config = dict(
    n_layer=10,
    balance_bias=False,
    norm_place='pre',
    positions='rope',
    rope_base=10000.0,
    init_out_by_depth=True,
    lr=0.0125,
    grad_clip=1.0,
    final_lr_fraction=0.05,
    train_tokens=1229000000,
)
Below are experts of layer 6 (counted from 0) of a mixture-of-experts language model. Rows are named gate (a neuron's input weights, with its number), up (a neuron's input weights, with its number), down (a neuron's output weights, with its number) and show model dimensions 128-255. Each number is 50 + 10 x the weight over its row's rms, rounded and kept within 0 to 99.
Before each expert's rows: a language model's description of what the expert responds to; "raises" lists some tokens whose logits its average output raises strongly, later layers aside. This comes from a sample of Wikipedia text that the model never trained on.

# expert 3
Nouns naming a category or list heading in taxonomy, sports and infobox text, such as species, list of orders, players, borough.
raises: " of", " and", " |", ",", ".", "\n"
gate0:65 34 52 62 60 67 47 55 42 58 56 61 53 42 67 41 52 40 56 44 53 46 59 45 52 42 47 55 36 52 54 46 42 64 46 51 42 71 62 53 39 50 55 65 33 58 53 50 37 61 52 57 49 61 69 62 52 48 53 42 58 32 48 53 44 76 44 51 49 41 32 56 52 23 58 50 60 60 26 32 48 54 34 67 36 48 34 60 62 50 40 54 57 33 63 63 63 44 38 61 35 55 49 46 48 46 41 53 67 41 47 58 69 46 47 50 54 48 52 43 46 62 47 64 65 41 32 43
up0:47 43 57 40 61 64 53 62 63 50 54 50 46 43 63 56 62 43 57 51 40 49 55 45 46 37 47 30 30 54 48 65 45 56 36 54 39 77 62 60 39 57 51 72 63 40 51 39 57 35 61 48 40 48 54 51 47 53 56 41 59 33 59 51 38 70 50 52 45 31 44 36 34 30 33 61 48 64 67 41 36 50 54 45 60 49 48 63 60 43 37 42 34 36 61 43 59 42 51 42 58 31 59 39 32 29 42 47 64 54 54 53 56 40 55 44 38 38 63 39 57 53 64 44 45 55 55 65
down0:53 35 40 57 39 42 43 59 46 69 51 71 41 26 35 36 48 60 30 45 34 48 51 55 46 46 61 36 49 53 51 60 45 43 66 57 57 46 41 52 50 48 55 37 52 28 56 53 58 55 64 55 41 51 61 27 30 52 42 37 47 51 47 57 44 45 45 64 45 42 43 58 47 49 40 58 49 61 40 41 47 59 28 36 48 61 68 37 42 48 73 53 47 51 42 64 35 62 48 44 62 60 41 48 56 55 57 53 61 62 55 64 54 58 25 38 39 52 57 52 52 54 33 51 56 52 43 55

# expert 16
Has, had, have, would and verbs after subjects in building or object descriptions: "and has composition tiled roofs", "would be forced", "mills opened".
raises: " the", " at", " their", " about", " his", ","
gate0:59 66 62 39 57 44 50 62 67 55 48 47 47 47 51 39 48 63 56 53 58 42 67 53 46 46 60 59 40 43 69 40 53 60 55 45 49 45 30 38 55 41 52 45 52 54 43 48 45 40 60 52 57 40 50 51 44 68 57 59 59 35 74 41 56 45 37 36 39 36 45 49 29 61 56 60 50 39 54 30 49 50 51 62 38 44 60 51 56 67 75 44 58 49 69 60 43 54 48 56 46 61 40 37 36 31 38 57 47 49 50 61 45 45 51 52 53 72 71 42 39 48 47 69 30 51 65 54
up0:60 50 52 44 46 55 61 45 29 59 40 57 22 51 36 52 40 44 54 36 40 51 46 39 36 40 44 48 32 59 57 45 55 52 46 45 50 45 53 52 68 62 48 72 47 52 38 69 55 65 41 38 66 28 53 52 43 42 43 46 49 37 69 52 61 59 61 39 45 52 60 52 57 48 34 52 34 41 58 73 33 46 39 38 30 57 59 65 46 54 41 48 44 62 56 53 52 47 54 50 42 57 37 48 38 62 62 38 40 48 37 43 43 60 54 39 48 39 44 60 54 42 46 36 41 53 44 37
down0:40 38 55 43 41 50 57 35 71 39 70 51 56 61 36 37 41 54 46 55 24 48 60 59 55 50 46 49 59 28 48 46 58 73 53 66 56 52 69 49 43 47 51 48 48 50 42 59 45 52 59 44 65 62 42 46 47 48 37 57 65 66 52 66 47 47 45 61 65 58 52 55 49 57 75 46 39 53 64 47 37 44 55 45 43 40 54 70 60 33 41 41 31 51 50 54 52 57 43 49 44 37 44 46 52 55 55 57 48 60 53 57 60 40 64 61 55 39 63 58 33 39 49 58 58 58 57 53

# expert 18
Short letter pieces inside words split after an initial letter, often names or foreign words: f-ant-astic, f-ict-itious, H-ern-ando, S-w-imming.
raises: "on", "us", "an", "ans", "al", "os"
gate0:44 57 49 55 48 63 47 44 64 24 69 78 57 48 52 51 61 55 59 50 54 48 79 48 41 36 58 53 49 58 64 46 53 53 54 49 51 65 62 40 54 68 46 41 57 51 53 43 34 46 61 41 46 52 42 55 47 59 66 58 40 50 47 40 63 48 46 48 46 47 55 53 59 46 40 50 47 52 46 50 58 49 67 68 53 64 55 48 45 47 52 39 44 27 51 61 75 41 50 47 53 63 41 43 44 62 53 37 49 54 45 40 55 48 56 41 61 56 44 47 52 39 35 68 48 39 31 33
up0:54 73 60 49 33 40 42 44 62 66 63 52 48 63 37 35 50 32 71 55 41 56 56 47 54 59 62 51 47 55 56 55 48 44 55 61 47 39 47 47 65 59 46 47 42 53 38 48 49 63 47 30 53 59 50 40 40 39 49 39 56 39 29 55 46 66 64 46 50 57 60 56 48 53 41 52 40 56 44 24 63 62 40 44 33 40 46 50 58 50 38 33 60 45 42 55 36 86 45 40 34 52 39 46 53 39 60 46 58 46 41 52 59 75 46 63 56 39 48 61 60 52 70 45 46 53 53 41
down0:58 37 56 51 51 43 49 44 49 69 52 46 51 37 40 34 53 50 47 36 48 42 58 49 45 67 35 42 73 42 48 60 62 34 65 56 56 50 40 78 44 58 42 62 68 41 49 60 51 49 64 45 37 38 42 40 41 61 59 64 52 60 75 53 70 51 54 44 61 45 50 61 54 59 51 51 38 51 50 72 38 66 45 57 45 50 46 46 45 51 52 70 61 55 48 62 44 66 51 41 53 47 47 39 65 70 64 51 39 43 42 30 44 30 47 42 55 48 60 62 67 49 52 65 48 47 65 40

# expert 8
Periods ending sentences, often closing paragraphs or heading markers, plus commas after opening phrases: "in Japan.", "In 1982,", "However,".
raises: " In", " The", " However", " On", " He", " It"
gate0:37 56 32 66 41 60 43 49 51 52 49 36 46 42 52 68 49 46 26 48 43 50 45 51 43 39 49 50 46 42 48 61 62 34 32 49 42 39 44 48 46 57 36 59 60 48 63 60 64 44 37 48 56 60 67 54 53 59 49 54 46 29 49 62 43 52 47 65 55 51 48 44 45 45 76 57 33 60 41 61 48 44 54 51 46 49 43 51 51 44 46 63 40 60 50 37 58 31 33 49 41 39 44 42 62 27 39 64 49 74 64 49 57 41 56 43 48 59 53 50 47 60 53 51 50 54 33 52
up0:44 55 39 54 49 40 38 52 38 47 58 47 60 41 29 47 47 60 58 43 36 37 48 58 53 41 63 58 43 47 38 36 51 48 62 34 48 50 57 55 46 40 69 43 64 58 30 69 52 44 37 39 25 45 73 40 55 38 45 46 38 54 43 47 62 56 54 53 46 50 44 55 41 63 55 61 48 51 62 58 41 66 45 50 63 66 46 46 64 68 60 55 67 37 50 52 46 41 53 46 43 52 42 37 44 58 54 42 39 40 52 54 38 65 46 53 61 38 54 47 77 54 62 35 62 61 37 43
down0:46 37 33 56 31 38 61 35 45 54 64 50 44 52 59 42 43 64 41 46 48 47 48 50 39 42 53 45 43 43 65 52 61 58 41 53 32 55 47 49 55 55 70 49 44 61 49 47 58 39 54 45 34 50 51 42 55 48 50 52 38 44 55 15 46 44 65 51 42 29 58 62 48 80 59 57 53 44 63 48 53 62 40 62 54 73 31 52 46 69 27 49 43 48 48 38 38 27 60 56 44 47 44 59 32 29 45 47 53 62 60 40 52 45 49 49 47 46 52 47 48 34 45 23 63 39 53 55

# expert 20
All, every, per, most, than, throughout and of in superlative or partitive phrases: "best all time", "income per capita", "threshold of".
raises: " the", " one", " L"
gate0:65 50 57 66 47 56 45 61 44 55 44 37 68 43 53 50 64 51 37 52 67 42 43 60 48 37 49 36 44 52 47 43 51 43 53 39 43 44 64 38 41 54 43 53 55 57 37 54 56 55 34 33 34 51 59 58 41 66 47 43 40 62 64 58 32 64 40 63 49 49 50 52 47 46 51 43 59 37 41 40 45 41 40 53 29 46 48 56 51 53 49 40 54 48 56 38 27 43 52 62 57 56 59 55 54 64 33 52 35 37 52 39 53 54 42 34 52 48 64 40 63 43 55 43 38 42 42 53
up0:81 46 62 60 47 54 60 44 48 50 53 43 44 53 50 49 53 28 62 46 62 46 37 35 54 50 59 44 43 47 51 47 56 54 56 37 58 36 55 51 31 37 50 43 59 51 46 40 54 50 56 55 44 58 42 60 56 52 66 35 62 70 53 57 71 45 56 26 37 53 65 61 67 46 40 58 62 41 48 26 40 37 67 47 35 72 49 35 52 47 49 57 38 65 25 60 33 45 52 74 40 56 57 41 44 39 42 49 59 41 47 66 62 65 52 34 37 56 47 57 22 73 53 57 47 56 45 40
down0:38 50 43 56 22 40 42 62 53 35 44 49 64 53 56 56 55 65 51 38 71 44 52 49 79 36 45 55 56 34 55 65 44 42 44 46 37 71 60 54 66 57 52 46 48 50 53 65 43 54 43 57 60 57 35 58 26 50 57 51 51 39 57 44 39 58 48 26 48 54 52 53 39 52 51 47 54 49 51 62 53 69 52 53 64 61 51 52 39 46 29 47 47 56 55 41 62 59 59 44 63 47 54 53 42 54 60 47 60 48 48 62 53 48 36 37 51 59 66 44 71 44 68 59 36 61 63 36

# expert 19
Bare space token preceding a number or date after a comma, colon or pipe, as in December 10, 1986 or Chr X: 49.17.
raises: "1", "2", "3", "201", "4", "200"
gate0:64 59 46 71 57 42 33 33 55 62 44 42 58 51 56 38 61 43 61 56 52 42 45 32 41 47 45 49 49 47 64 61 51 55 60 46 41 37 60 58 57 38 40 66 48 47 68 52 50 54 40 43 60 27 66 49 65 50 50 46 54 63 47 46 51 49 44 40 51 59 51 53 59 54 54 49 52 64 40 70 52 54 35 60 34 60 42 53 31 67 47 42 49 74 21 54 56 38 73 47 37 65 55 65 37 39 50 40 58 51 59 43 28 52 55 70 51 42 62 46 66 77 62 55 51 61 51 55
up0:60 52 53 59 38 51 57 45 70 49 20 62 49 45 43 38 48 52 71 55 55 49 50 45 45 47 64 45 49 44 54 47 41 44 32 54 56 68 48 57 53 57 37 64 44 49 52 57 52 36 39 45 51 54 63 49 51 51 60 52 60 48 51 57 29 22 61 58 36 43 55 52 38 56 58 44 47 52 61 45 45 21 46 65 27 49 37 57 39 56 51 67 67 50 47 31 53 38 53 35 58 44 49 74 63 48 43 57 68 72 34 38 52 53 47 47 39 39 44 49 52 63 54 54 56 47 37 76
down0:32 56 74 45 64 46 45 41 54 53 38 62 42 40 66 48 43 29 57 44 29 58 42 42 44 47 58 52 57 52 49 49 40 45 39 47 65 59 68 57 34 60 43 51 40 34 50 59 44 75 49 44 57 62 72 60 45 71 51 55 58 48 40 47 53 35 44 59 62 59 30 57 46 55 51 54 85 58 56 59 39 43 42 47 56 53 55 51 43 48 46 63 53 60 35 53 58 59 49 49 42 42 55 38 60 44 52 54 53 41 59 48 56 58 69 39 31 50 49 33 52 49 68 50 42 39 57 48

# expert 10
Digits and small numbers inside dates, scores, measurements, fractions and table figures, such as "1+1/4 mi", "7–5", "0.5%", "24,036".
raises: ".", " |", ",", ":", ";", " and"
gate0:52 46 54 35 70 56 33 49 65 43 44 53 54 44 43 48 32 79 57 49 54 55 43 52 54 39 53 56 45 65 44 45 26 42 66 70 66 45 42 44 57 53 54 50 49 68 30 53 49 67 45 53 40 28 54 49 49 56 64 37 72 47 74 53 48 52 52 63 40 50 49 55 55 36 29 53 58 41 50 44 48 55 27 54 48 49 47 61 60 48 47 60 40 56 45 55 25 41 49 77 51 46 50 57 39 43 43 53 58 41 53 63 47 56 28 48 44 58 57 34 40 43 55 47 54 64 41 53
up0:47 66 51 53 47 66 30 43 39 57 44 51 48 47 51 65 57 48 49 41 58 35 59 47 58 53 42 39 42 48 40 64 52 58 41 50 50 54 45 48 37 40 43 41 52 52 51 59 53 57 33 56 41 50 51 60 50 24 35 50 39 63 35 59 67 37 57 41 74 57 37 44 44 58 21 53 40 46 65 32 48 40 23 51 52 40 63 42 60 43 54 43 61 59 46 42 57 74 51 68 45 41 41 63 59 35 39 43 48 66 63 57 53 32 53 61 62 69 72 62 65 35 58 55 57 39 47 69
down0:48 53 49 55 73 40 49 50 37 36 49 52 55 34 44 35 30 49 54 33 50 54 51 50 58 55 63 52 42 49 44 38 45 49 36 51 65 47 59 42 42 43 45 54 76 42 42 44 41 44 52 58 57 55 49 67 29 36 40 49 52 49 53 47 47 51 35 59 54 49 41 53 40 37 32 48 33 32 50 35 65 48 38 48 62 25 52 57 44 55 54 34 43 57 39 51 36 47 46 50 58 50 34 44 46 58 41 49 53 53 53 44 56 50 44 59 61 69 75 42 57 49 63 56 63 41 32 59

# expert 14
Leading three-digit year pieces like 201, 199, 197, and month names before a day or year: "In 1978", "15 August 1865".
raises: " |", " and", "0", "9", "6", ","
gate0:48 49 45 40 57 52 45 52 55 43 55 44 65 49 48 47 57 41 37 58 46 51 46 48 52 57 53 59 53 47 35 47 67 45 57 70 45 54 53 48 68 38 56 63 68 39 51 45 47 41 51 35 36 55 58 37 48 53 26 36 58 54 46 53 32 62 42 48 74 58 50 40 45 40 58 50 49 56 64 44 48 57 76 66 58 33 41 66 43 35 65 56 58 44 45 52 42 41 55 48 56 57 57 46 46 43 60 46 53 37 58 59 44 49 54 68 45 61 78 40 49 65 51 38 52 50 66 52
up0:39 37 40 46 66 52 56 53 59 40 59 44 52 44 39 44 51 27 51 36 40 43 62 54 57 40 47 52 68 50 50 37 54 47 60 46 47 47 43 58 58 35 54 45 55 56 45 42 41 44 48 38 43 56 70 48 49 66 39 29 38 40 57 30 58 39 50 35 72 57 57 51 45 52 42 55 44 55 53 35 48 47 59 56 53 52 51 57 38 37 40 71 52 56 39 46 30 46 73 40 60 68 58 41 39 58 49 57 44 60 62 62 46 45 53 41 38 47 69 63 55 52 50 45 47 56 58 35
down0:40 58 57 40 56 49 55 42 44 45 60 62 56 37 56 51 41 33 64 71 53 58 60 34 57 62 58 56 66 34 25 36 58 31 49 54 36 44 46 64 51 38 51 47 44 56 42 56 64 45 36 54 48 46 52 48 51 45 48 47 71 60 50 43 33 49 63 44 34 53 45 50 32 64 36 58 59 42 44 47 49 48 41 48 37 59 57 52 46 39 40 42 58 55 33 47 51 49 45 48 44 57 46 50 39 48 51 46 62 59 53 48 55 61 47 50 57 55 67 44 65 58 35 42 55 51 49 37

# expert 11
Prepositions introducing agents, sources or credits, mostly by in film and album credits, e.g. Teleplay by, reviews by, under, according.
raises: " the", " a", " his", " ", " an", " The"
gate0:27 53 43 66 67 58 63 48 54 32 50 54 47 57 37 51 46 65 38 62 47 47 42 48 54 55 67 40 42 78 58 53 35 75 50 60 39 66 41 55 43 37 60 43 49 49 44 38 54 48 51 41 41 44 49 55 37 29 67 30 59 42 23 57 53 47 39 57 48 33 59 42 38 53 48 44 56 48 57 50 57 43 47 42 57 55 56 65 56 45 61 48 48 37 29 55 37 67 65 34 49 56 33 47 60 37 70 57 49 48 56 44 28 29 60 66 43 50 40 74 57 48 47 52 70 32 50 60
up0:50 62 72 53 42 56 54 33 47 33 57 31 49 54 50 46 31 66 33 34 38 47 59 43 51 43 45 53 39 58 63 40 67 41 39 39 36 57 33 63 45 43 36 37 52 45 45 34 61 54 56 62 33 36 42 46 66 37 46 52 53 66 38 50 60 39 47 32 52 50 50 54 68 43 59 43 54 51 53 49 56 51 53 72 62 49 46 48 56 44 30 32 49 55 67 58 25 40 52 50 46 53 48 41 46 64 45 49 40 52 53 41 35 39 43 67 45 50 55 54 46 43 39 54 39 46 47 49
down0:31 28 39 57 41 48 47 55 30 42 44 40 45 58 64 51 49 47 56 44 51 42 42 51 53 40 57 61 40 54 55 56 61 39 42 46 58 48 50 26 44 59 55 53 49 43 66 53 46 41 48 50 38 41 49 28 49 54 37 54 57 77 46 41 54 50 52 58 60 49 53 46 50 59 46 51 43 68 62 48 48 52 59 55 44 63 46 36 57 47 43 51 41 55 61 44 39 40 56 60 47 66 55 50 20 43 48 37 54 40 51 54 46 49 48 52 47 63 57 56 50 52 59 36 46 43 54 52

# expert 12
Prepositions and linking verbs joining phrases: to, for, of, on, as, into, was, is, became, e.g. "Ambassador to", "came to hate".
raises: " the", " a", " an", " ", " one", " their"
gate0:52 49 38 54 57 54 48 53 59 56 46 53 35 46 54 36 57 46 50 38 49 42 43 39 45 63 38 58 37 55 48 70 45 30 57 40 53 43 55 56 47 39 53 58 49 44 38 55 31 48 47 59 29 52 62 60 47 43 40 35 26 31 53 63 59 74 41 45 51 46 38 56 35 61 55 49 57 64 68 36 55 39 52 37 51 59 65 48 59 64 51 51 45 70 57 44 32 39 51 34 47 50 44 49 49 56 43 69 44 32 49 38 46 53 63 53 56 69 43 74 46 41 45 52 38 62 60 52
up0:71 61 41 52 42 51 55 27 42 38 56 55 60 38 53 62 54 56 54 68 45 47 44 38 65 46 47 56 61 52 29 45 40 53 48 60 44 45 55 47 58 60 45 41 44 62 44 60 53 68 71 44 56 48 40 37 53 60 66 45 34 34 35 37 37 48 50 46 51 51 53 58 48 35 43 56 48 47 51 60 47 40 42 75 55 47 50 48 53 45 57 34 58 57 53 63 50 59 47 47 56 53 34 62 61 48 48 33 53 61 39 67 48 48 38 60 41 43 35 24 75 69 46 52 45 49 54 49
down0:60 47 42 49 60 56 50 60 55 53 63 59 65 53 61 47 38 43 66 46 41 63 51 52 42 47 56 56 58 46 45 37 35 56 57 67 43 47 58 37 42 38 21 44 45 49 52 64 43 73 63 37 42 65 68 54 46 29 53 32 52 41 48 48 60 33 62 52 57 53 53 49 57 62 63 50 48 44 50 47 69 37 38 58 46 41 64 68 30 52 39 44 40 45 56 47 46 55 46 43 58 52 41 47 66 35 51 50 43 66 39 46 56 53 32 63 51 54 61 28 56 58 35 53 33 50 52 52

# expert 5
Regnal numerals and name pieces in Middle Eastern, Persian and South Asian contexts, e.g. Muhammad I, Shapur I, Islam, Singh, Iraq.
raises: "===\n\n", "terweight", " ===\n\n", " ===\n"
gate0:59 45 54 56 42 43 48 26 38 62 68 52 57 47 50 40 52 49 40 49 73 22 76 46 58 67 60 51 42 44 52 58 42 52 45 56 54 53 53 63 67 48 64 43 53 54 39 52 43 43 49 56 61 73 64 50 44 58 43 58 56 42 40 45 46 51 42 34 67 42 52 46 40 56 51 47 51 54 53 35 54 64 45 54 34 35 42 48 50 47 45 50 50 50 38 45 50 60 43 29 39 53 50 66 50 49 62 52 52 50 37 49 62 42 43 61 57 69 35 64 49 47 46 58 58 41 44 47
up0:39 51 49 60 64 48 47 38 62 49 48 57 37 45 37 51 44 27 59 36 47 48 48 42 51 76 58 56 56 49 54 63 50 54 46 47 43 53 46 50 34 57 52 42 38 55 63 35 41 47 50 47 58 29 56 61 39 37 45 59 48 37 51 40 53 50 40 53 53 40 55 39 56 56 56 79 44 65 53 40 51 37 57 51 50 61 53 53 40 51 40 71 68 53 54 35 74 66 56 73 58 20 67 59 48 62 40 50 55 68 45 61 30 45 44 47 52 44 54 33 59 46 37 43 56 57 62 61
down0:60 46 55 40 45 44 28 51 67 42 53 44 62 33 75 44 36 24 50 47 42 44 54 38 31 51 44 60 44 46 59 45 54 48 58 37 56 54 54 56 49 56 56 26 52 37 50 57 48 53 66 55 50 54 68 42 74 62 47 58 61 43 60 54 52 77 37 54 42 51 51 54 42 54 50 45 66 50 31 50 45 52 46 34 40 44 40 29 39 52 52 68 41 48 62 70 54 55 59 50 47 41 60 62 53 57 57 51 42 47 50 40 51 53 49 55 40 67 58 54 54 50 56 46 36 36 58 57

# expert 4
Past-tense action verbs, particles and word pieces following he, to or names in biographies and narratives: died, worked, arrested, attempted, up.
raises: " the", " all", " its", " it", " a", " that"
gate0:36 68 51 31 53 55 49 55 42 56 36 47 40 53 52 35 50 73 53 50 48 22 58 50 66 58 55 53 40 55 51 53 40 37 55 50 42 50 42 25 58 64 57 52 49 60 31 33 47 58 44 44 51 58 35 34 58 53 40 53 63 51 57 63 47 42 55 66 50 56 40 59 42 52 41 58 44 65 51 36 55 49 31 61 55 49 45 52 46 35 35 41 59 60 41 68 53 39 55 46 54 47 54 54 34 56 62 31 41 55 60 54 50 45 53 38 51 58 71 60 34 43 42 55 38 51 42 50
up0:42 55 48 57 42 55 53 44 51 40 55 49 48 42 50 41 58 53 68 44 48 44 52 46 59 46 61 33 60 43 49 52 52 57 51 46 66 62 56 17 49 46 44 47 46 32 66 60 49 45 47 46 52 46 62 44 42 61 46 59 45 69 59 41 46 43 49 37 34 53 54 37 39 57 24 55 46 47 55 63 36 32 51 72 60 54 50 64 49 40 41 47 50 35 65 49 51 62 56 59 41 38 44 59 45 53 37 51 63 77 42 43 54 59 49 45 49 45 37 42 54 50 59 55 58 54 45 40
down0:59 55 61 60 49 41 58 58 32 56 50 52 57 37 43 51 71 62 65 55 50 49 38 46 48 34 44 48 34 58 60 56 52 41 48 48 48 47 48 41 57 49 37 66 50 41 54 46 45 49 52 33 55 54 42 56 46 59 62 73 49 40 47 58 61 42 48 37 56 52 62 40 74 53 42 45 31 53 47 57 56 55 50 44 49 47 43 66 43 41 53 50 32 50 72 49 66 49 47 50 58 35 52 59 46 52 61 64 54 43 38 53 41 77 44 36 55 54 55 48 49 52 59 73 47 67 61 49